Below are experts of layer 10 (counted from 0) of a mixture-of-experts language model. Rows are named gate (a neuron's input weights, with its number), up (a neuron's input weights, with its number) and show model dimensions 0-63. Each number is 128 + 24 x the weight over its row's rms, rounded and kept within 0 to 255. Numbers have three digits each.
Before each expert's rows: "mostly gets" lists some tokens that are sent to it at least half of the time; "gets" lists some tokens that make up at least twice as much of what it gets as of all text. This comes from a sample of Wikipedia text that the model never trained on. Tokens count by the router's weight.

# expert 38
mostly gets: " season", " period", " career", " years", " weeks", " months"
gets: " years", " season", " career", " year", " club", " team"
gate0:116127148117097130142161093124172118117098156126079133140093148141128122123115116124140144145116128125146131170115133072153144153082083136106151147116123111108144124128119150079107146126148128
up0:114118117139136132124109105162110183164156109142189117127169112113143137107151170157117096072106115115135140137117171134109127095141101160130185157125135122113131138110144101146129105065093127
gate1:107131163115106151187177104135119129117141122115125120125156077093151107148127095089148106105107120107149098161147122188158136140118107167133094134112112132155126140128126127109122096100124124
up1:080089175092091133195168117126111152121138134078159131122134096094157118126127115073135107129129119136117120146157139135120167113128110139103101140129080124143124170142161108121112124127099112
gate2:117113146159132146154104131081130141132097153127089139094118127142104131133141128134116110136116096101111118132112161121143123147120113153180101131170132130097108143169132143135150149148120152
up2:104164125136127136088118177134140108136122112104154124126124164107091086108103134098140125137155112121162109150140107164142148139129151089069135135135083084133101093090092062094086112123149101
gate3:122108104153116107163138144171113144143109100142138157095134144142099096121145118087165111109114118085148186143152134132127137117129101140135121142186164124146150115132107124154148136129107144
up3:074157169133147123138099132105104122174103118135108142170139139099108181142102139143109174127148126160130084115124099133130117088099156119099129158124076139142135184121151120106125139136102093
gate4:116141144132165123121120097107106156149186135154143120134133134162151149144123162139122186057099121137129111117097138122129143068112140141090146102148117158081148141150092141111160145199109123
up4:100124143106142106153113079122173125167153095164173151121154126098076112153145126146142101105118161051131135117125134138123131117149134122112139149146131130119140148166103162127199113126120105
gate5:125161132145118133120119122078151146159148153098114148100136116134139164127105149122140185118135092178150074151121131151124105147098110122140119098126143134150133131162114151092140103144117079
up5:157133142095120128091142118083163146144159131114107051138130148106157124144112147134129152161121084127144138127154121097144104107116122109103144119144138113100140134184138168135110103125105092
gate6:100134115172121169117215100121125095094133157126135101128072089131145111115096150132198144119115129130153064169128153156080119147129105156153098175095110152081125138091171152138135133136116151
up6:171143117128087095164119147146134174128108108126149129116115149101125142104150117124105081123105153112160164077131128140151132116121146118136134110158132126178157081168129122111125113110165123
gate7:150121131146141162109181158105132082135133124116168109109129121123136120161130129075133172145090126187156125127157150138135164149149086141134095117092143100076115129118087096119163169116125160
up7:111144182103114121147133097157148155143125124104141162166163108148102146114132122120111130124144147125122146067127079146121123106133162128115137150159137170133162120123171175126118125163105123
gate8:110133126126120074106104119105168123183141136136092093139129113172119088095111134099116106115120130117109125117143150115148131102134098126151169135112159115137134099122126123135161169150115117
up8:123109100140134095123158160180146179120121146128091126116148147107148106169096101112105138123132169178138116095138149143165131129134164130095130104109153121171130127080094089152098133114130131
gate9:131142112114160121168137120127140120144098105118120155127124130111136141127125103122175187174127122099123099165107119152138085086127146144107106114102177160112142140169156134132129087089097101
up9:148157097114165142131143119138116092123094138149107117105135122112126112120134126124133115118167092120150137123166122172160124127141141092113130144093125108114136134125078125199104121107136096
gate10:099131124142131119137131130129117106113075125100189130153138124120092135122182092146116123130130107117121166157138108097170144161151176094118094099123156152162140077115122122109183102114150125
up10:169086140102145139150118161119081117081118162136098105123149125192148089163152141166135136092130116170142136148129116111132142139140125140114121165103142148083113118122103088122135127132134139
gate11:130127156115124096142104117109087126164100077196106126124129114111132082094160096134180132149167101160119116109116123129154143124151098127133170131134139142118099177156135159148121113109118141
up11:144133127147157114175127142133107128130157133114123154107148137139129101155105130114123109132138113082118092115106136155133139139136127133144130099116117118136166138152124097134134161138119144
gate12:150184135171099149138158082119151129139147147124128118138103098154137109126104165176091155137131112108136164143093166138088148151120081132143115073130124129134124125147130116188103126153155091
up12:090118090124142132139105163131159080151083064096120104103127132081150138108118112114139118126124119137121086122156106135099155119106127121089119143130104111106098136150114150169131106099115202
gate13:140154091100136122131143125142108149139157123129169147095126134159164132116119122130102135167139075092086135113124101144140138143167139157127121109122137104150089123121079100132072149110152147
up13:090116101111163153115123116171110124087136131141167130181094128174138127080132112129110112140100111069111101077116144131148094116112132130184158149130192167088119151112129091120115180174157100
gate14:130122135132125151157153166186103153148160073132126145134128172097119146113157117128125070109106109097127080160131110111140152104144141110142114098145164166106117118134136169129086168142094152
up14:079115107137129133109146116129097120119167090147143159106140112098108145108185108134126142063129129150127149150162126131111152129136144154119096146130139116082156096145120131125103112181130125
gate15:128106142084134142166107116089085098149120089095107129106103121126170091160145132091133133108107134116087115136125106112072095120144146158135178129158142111099146142129137173114123115144096162
up15:093112133137153167126135077106156091110142107119134130103132105096158167151129136125093150171171147149156123135097088150134180140129114095145131149110132114127140146099122155141133112069100131
gate16:069125122111107133145100123136116075183159081120133140134166141135105138115090102138066142126081125085126126118131156110134152175121106119153141114122119133124126137167169140141126115123105118
up16:139119125167118143109173134131100139078112157112143109120073115128180131132153132107169092156153125151143128129157113141153127154106163122134124158117157102124151073124086128143128149118131148
gate17:118176143120126155128122130129057126163131163162190110144149082139147148105082156132152151123071129122139106076126083136171129173121100121087151131146138118135091157116070117103064134105115155
up17:171184094148082128112115100112151136085123128171159111123109130109145152128112147080121154116094087112122078159154152165140121168145136103121150125123151153129149118088123098146113151096156143
gate18:128133149125122150109154106071154103114124106140085135122111146115108108123116085152121119105117118123119103157166140120149116123151111122149114126129182150161118130063114107093119112096093143
up18:144056104144146080112121129098116089128107118113132130104149115130120121150092161114086123142148089101110145108126123107149157118097136114154138090110105087104122111138109089152165114144139122
gate19:098131153116138119161126088155133069141119099120092148129108049125177168116129126088141167127140141129108078129105155137121119116117113111149094130148161136131114136101182146095050140136129118
up19:146143097152135116089094137120120104157097127187131124131107110140126112094135166145136109115110101147136162094148107136116114119174123124124143139086116152159142098147104093140147165112074135
gate20:126138123127147153112131133120113125134159122113168176158135168148148091148120114118162138132144172067109106135151171087131111072131136190145131120126173129103085162124135181132105146152064116
up20:120164158123146145170167095126156111118147157124131166142123132142119127137116130100128108146117093092134119115120175118123105153134133115141128123125116147198122168114126088154134129124128151
gate21:127108126103121108175172119101138125147083065152122083090108086133136105146137131112115167105146131124112135131155181135114076115105100126100164140123148124166099151122155148208107146100102134
up21:074137135128117140150128136169092101111112123124135072127111136198097083128129111126148134151099140129129124138145127120170139135111116142143130153120103098129092112165117095146113098150138147
gate22:159131114132132171131126154150138155108148173072164162118116153118171085143129134133138110126118135143125134093128123116124150108121132139127193138121134080190163139124134161119126083132148135
up22:159132160153167120144161111116146108138114088137126138121164073140121119077168132118123122113166152102160078123149086192140068181116127139112102121137157125098092126123109151137150121100089110
gate23:083119125145074110108108155118108119109117107134119164134124119143152101131115120104143128163103113155161095119147115129132163175102190164093140133116124138127117133105132149148137106088127139
up23:118126119105117109118132126151121159093153161135101179147156107109104108167140124124122124132101128148134113097173140111221107146138176168158118108084134122148128152094099113123125137156123135
gate24:136122137142147133141141149127138140123144123111090088162134122099090136142142169104167114109166158133103107120158120116077117120150063169132129159098159153150142168110103145175161124139124112
up24:143147149144147157147132136102155114136121126131108083117113111134094084126170131142157162141112154137139165145170156135130125103122066120115128143143127084138140157120149140102166133083138101
gate25:126109108124111122119189131113114125094127141096147139139142132100116164143143094151129155155127158125133104093148148125117126121132124117136099115101124142103100126160104169175105143141112141
up25:136123137105172122124181095110086141128136140132148144189176145095127128130140130131133143108135156159105134083145143123089097101129105159143081163125130138128117081148119124132170133118104127
gate26:098128146110102110075128103150135121083127166123143077144133075083129121098123153135112132111136112118112101186131100131125098114134184102143141132142124136109128142104157168127119134122119116
up26:119132106102110106116110108173090113111131134135104079144190101117136148122133104151096162075121157117073085163156124122131134108138162098137132152152148125116116117124119170117117091115128075
gate27:123132108124149133097120100145090104189139096126136147112159134085131091187158149124079115110127142112109126091130149139141124083095130181160115069141111137128118157162106138121116134140130131
up27:133090164133105143114124137149110131161132121084143120144162121090137084114110164124091142103111135160112134106112139111108097088133102183157131109117111155122103161118120145090151159120133096
gate28:147113126101122112170149115149184133113131135097118146122108106137178123157123114132136127101127145145127107143135152077113109145103106113140097175147132101150088108151161140138087102072091142
up28:138125172079128115127144106136152139119157159116119116113110123129134118165121104175128124143137159111143092128165142087129113166111109148136124186143133119148081093151114146131124118104078148
gate29:126091110118153127108137113147117135147158135176107103105112131149121129106138114095145123107101117133130137125146148081098122097138134156142139144113181136119158100129155133139162144141101083
up29:086144150114143101130121116077128126143136160108122139142137084129148136159123103160162129121138095134094117146128089145135133138125093096104140121137122095138146152121115146156135100127138143
gate30:139102132143141087130155103098128117164141133132118120149125133170124117143147122115098143127193144143131108100161157097103088138128151154143121107101136104136168149121124111086132163133110160
up30:116102137121104091082137137131155135141146120112115164090113111165132153124156114104124104089138142145140156053098102151093121114112125109173143116143149143164144126094114113122141150109090096
gate31:185137118133160153120135127129174131105148100113127150059143125098162128109152125131144128185161115104093129171119104089133113114156110126141125134110139088143106167131124114140068123115082155
up31:097122131132116128128143159128135103179111111113146123138134147118135101126124128122093101137115178150146150092140131131133128139129110091117125185159114149108122134113096118121100133137161133
gate32:147134136150099166110153156142140148142081123143127132129104099097158150143142115158135126172116108111172123102139115153087105138115116153117179131135142137132145174141154140093148082096157155
up32:123155136119084169151193121132141130145114094089093093151123130092119117133092148145181148166119143114106101141117160119090133117167156093159148107128130157138161131149142159105150179119161144
gate33:104141134135176133112106144154117135151143125176143170213141112134076166128134152166144116124127119161094141162153164112123125159153150115127155109107132159077111082138116130132137148139143107
up33:133127148109107125152092097154145111144131125121155134132140124119165127089121124166158109123144140137132115122136069101156135143143120147125138161087143101117114122162097154100143071149114141
gate34:149160136130117109125118125116137142099111149105120129093141139072148122140166145079135124154161100173149114145154135109090134134117116082143155152145093098104092174115119108162122132141118145
up34:098134107145138138109110133128106117142132109174158136141104150149098108095102131186146129121112113103112153085141147132162101153112116142113146152116140115125163092139168144120113144075163131
gate35:140138113112149111088106119129113138079134099143152144119100118152129152126130136163104103096162074095128179129184186171129102107123106137146093147138145151128134172131139140115126166118099124
up35:103082157147131116192136145162087112139112136103090141119140090108135073126142100158174111112144105091098098139154159102102101139121100149159149119118088080121092152108164093137132143094151131
gate36:137125145092161102116167110113128139103151113119183150140130101088127123088130179150141106146131130114164117115114087130134109140146137138110107130112137076092144124136172098157182156120118110
up36:131174144115124143164128132143165097139121140132140122137125126145104116111122136096178112148074131145112107159162130105141137106128150129169148129146137128156107140117153172117094121108124115
gate37:112126130130137097176159147130093136123085094168136165138121123160106129100117105142166146100083118136123138158126155076106127126141128130102161117163132102145064176123160136183063112153136121
up37:108140131108121110149159162124112136123128124128131187143171134162077142128160128114149175101104184142125095145147111083111126146174130100138145124135136143130101186112140122173103122134099098
gate38:125137133184099143111104154156079096145152124160117100107113135106103099115122094157123116092121086189139069159112141104141145167118139159116110147164117150158120160092120099148130084114140128
up38:093114130097125138139160112071162115142081123096129098151137118163116139114099145105153108130154130104124155136139118161117139152084107085063132123147114147078102118149158140154090129121114132
gate39:108152137150117167132117092110129139146133132120132086152126141198064118126177140073115127093134126140122135154082131089129127116163123155141085131132125146147125128109146159132124156170141083
up39:121132138145126136121113095130116106150148116150163090111146178174089168135139180143116172079124154135122157131124137100141142116110145157151112102118141140139140135118122155104139176137146116
gate40:144148103111139115164190075095116104112139084102118119120110137124129120146141114075124143151114176125093109142125151145112108140094129066123109109120108092168075114132107102162115098110098147
up40:126134133128122150201092125129168092123103117150113157117095109137109113121137120136154091136139139106116114108135157110139093148139121139140158120096116153163110146114102118115131161133134144
gate41:174112184084137117152154045068093119162092077178113132148133117106111148144148086137154117134137107110107096154070130124119128149134126134146127166154112164098113120113112151152141104133103139
up41:127119147116172128102205122114137157103142157131132107178120134113141122117156155119112120098148098145096135121132137129114074158163143159114078140096126099102122122106109126117157173137097190
gate42:147164158111150152115151124109102110122146155142129156146131144154106156155117161102074106121097130152125128130117140089157132099124150132157127121136142098131109096137108101129146153128120118
up42:151120138097095171132071134171175128130093109160126114111112120135159110101142136140136100124102124141141119078141155125153139144106128091095170111090110139122111143103159105111163132093112179
gate43:094150162144127121117139132134149154119143116156098137132127108087092181091124120106149073101147131102125107140077133118146124163111150117126113117149135108128190111135168140126104118154112090
up43:170130091163086120102183139102152118101122104061102110120152175110120094133121134162129140133130134151142116140130098089126121113108104136127129137135147158160147083091131123173153138112176123
gate44:105095147097138117147136107115154090170117097153109191140128104143100111109119116129135161088188139127151101129158115108106113096145133120147127124140128143166155149117151135141146118112095098
up44:144136124151087097084144113126109131107153165147154101118137136139119161112134107114125152106120097153173115147127088118131110132153139110147121149137150143133153114112103109105126127116120130
gate45:129123146142125110134092144145105106123139119110115115123166108087100147116119136153166133108083149146098144103123093105142112111106117178161117125101112140118157122138102117118155131125139121
up45:117133141157131140143113122085125158108065132129105112101125093145141137139122090097107126130156136109144106153117150171103154154108084141100139126127079128118119128100125068166149123102160140
gate46:140168118099114125137109140132158130143119174107095113099171109120162163135102126132112138135119095161124137143133131122102185118121115142110119118121144085157156127118138134104158150117119141
up46:159137107113053142142102126120158138124133169104125063083167125121128145146115165136127129125129108158168141133119127091086153101119125115101138141145086105169115121130129130140158160100125087
gate47:140114114153132147091118077140136122147135126168146096118111150131096137124119148121149114098096093125123112123137105131131176101095111136133107157127124101130158095161134138107165098116129094
up47:087157122135077134157096169109168106121118094125118109130156115123130072110124099146117115172148133072105135136109129146123092186115135136112176146129089138108147138141164130130125138111135151
gate48:094097107139133144107096145125126095153156136159113134128142135140111118150136152114118102110106124118120140127128137147139134140150098160128173157149124130098137101142079129128112118111164119
up48:120148125140082131144126124157139128141119140124136164069132111101148145108116145133150162158123111107175121098127109103115180128069103089143101150124083097168130127136173139118132135156117167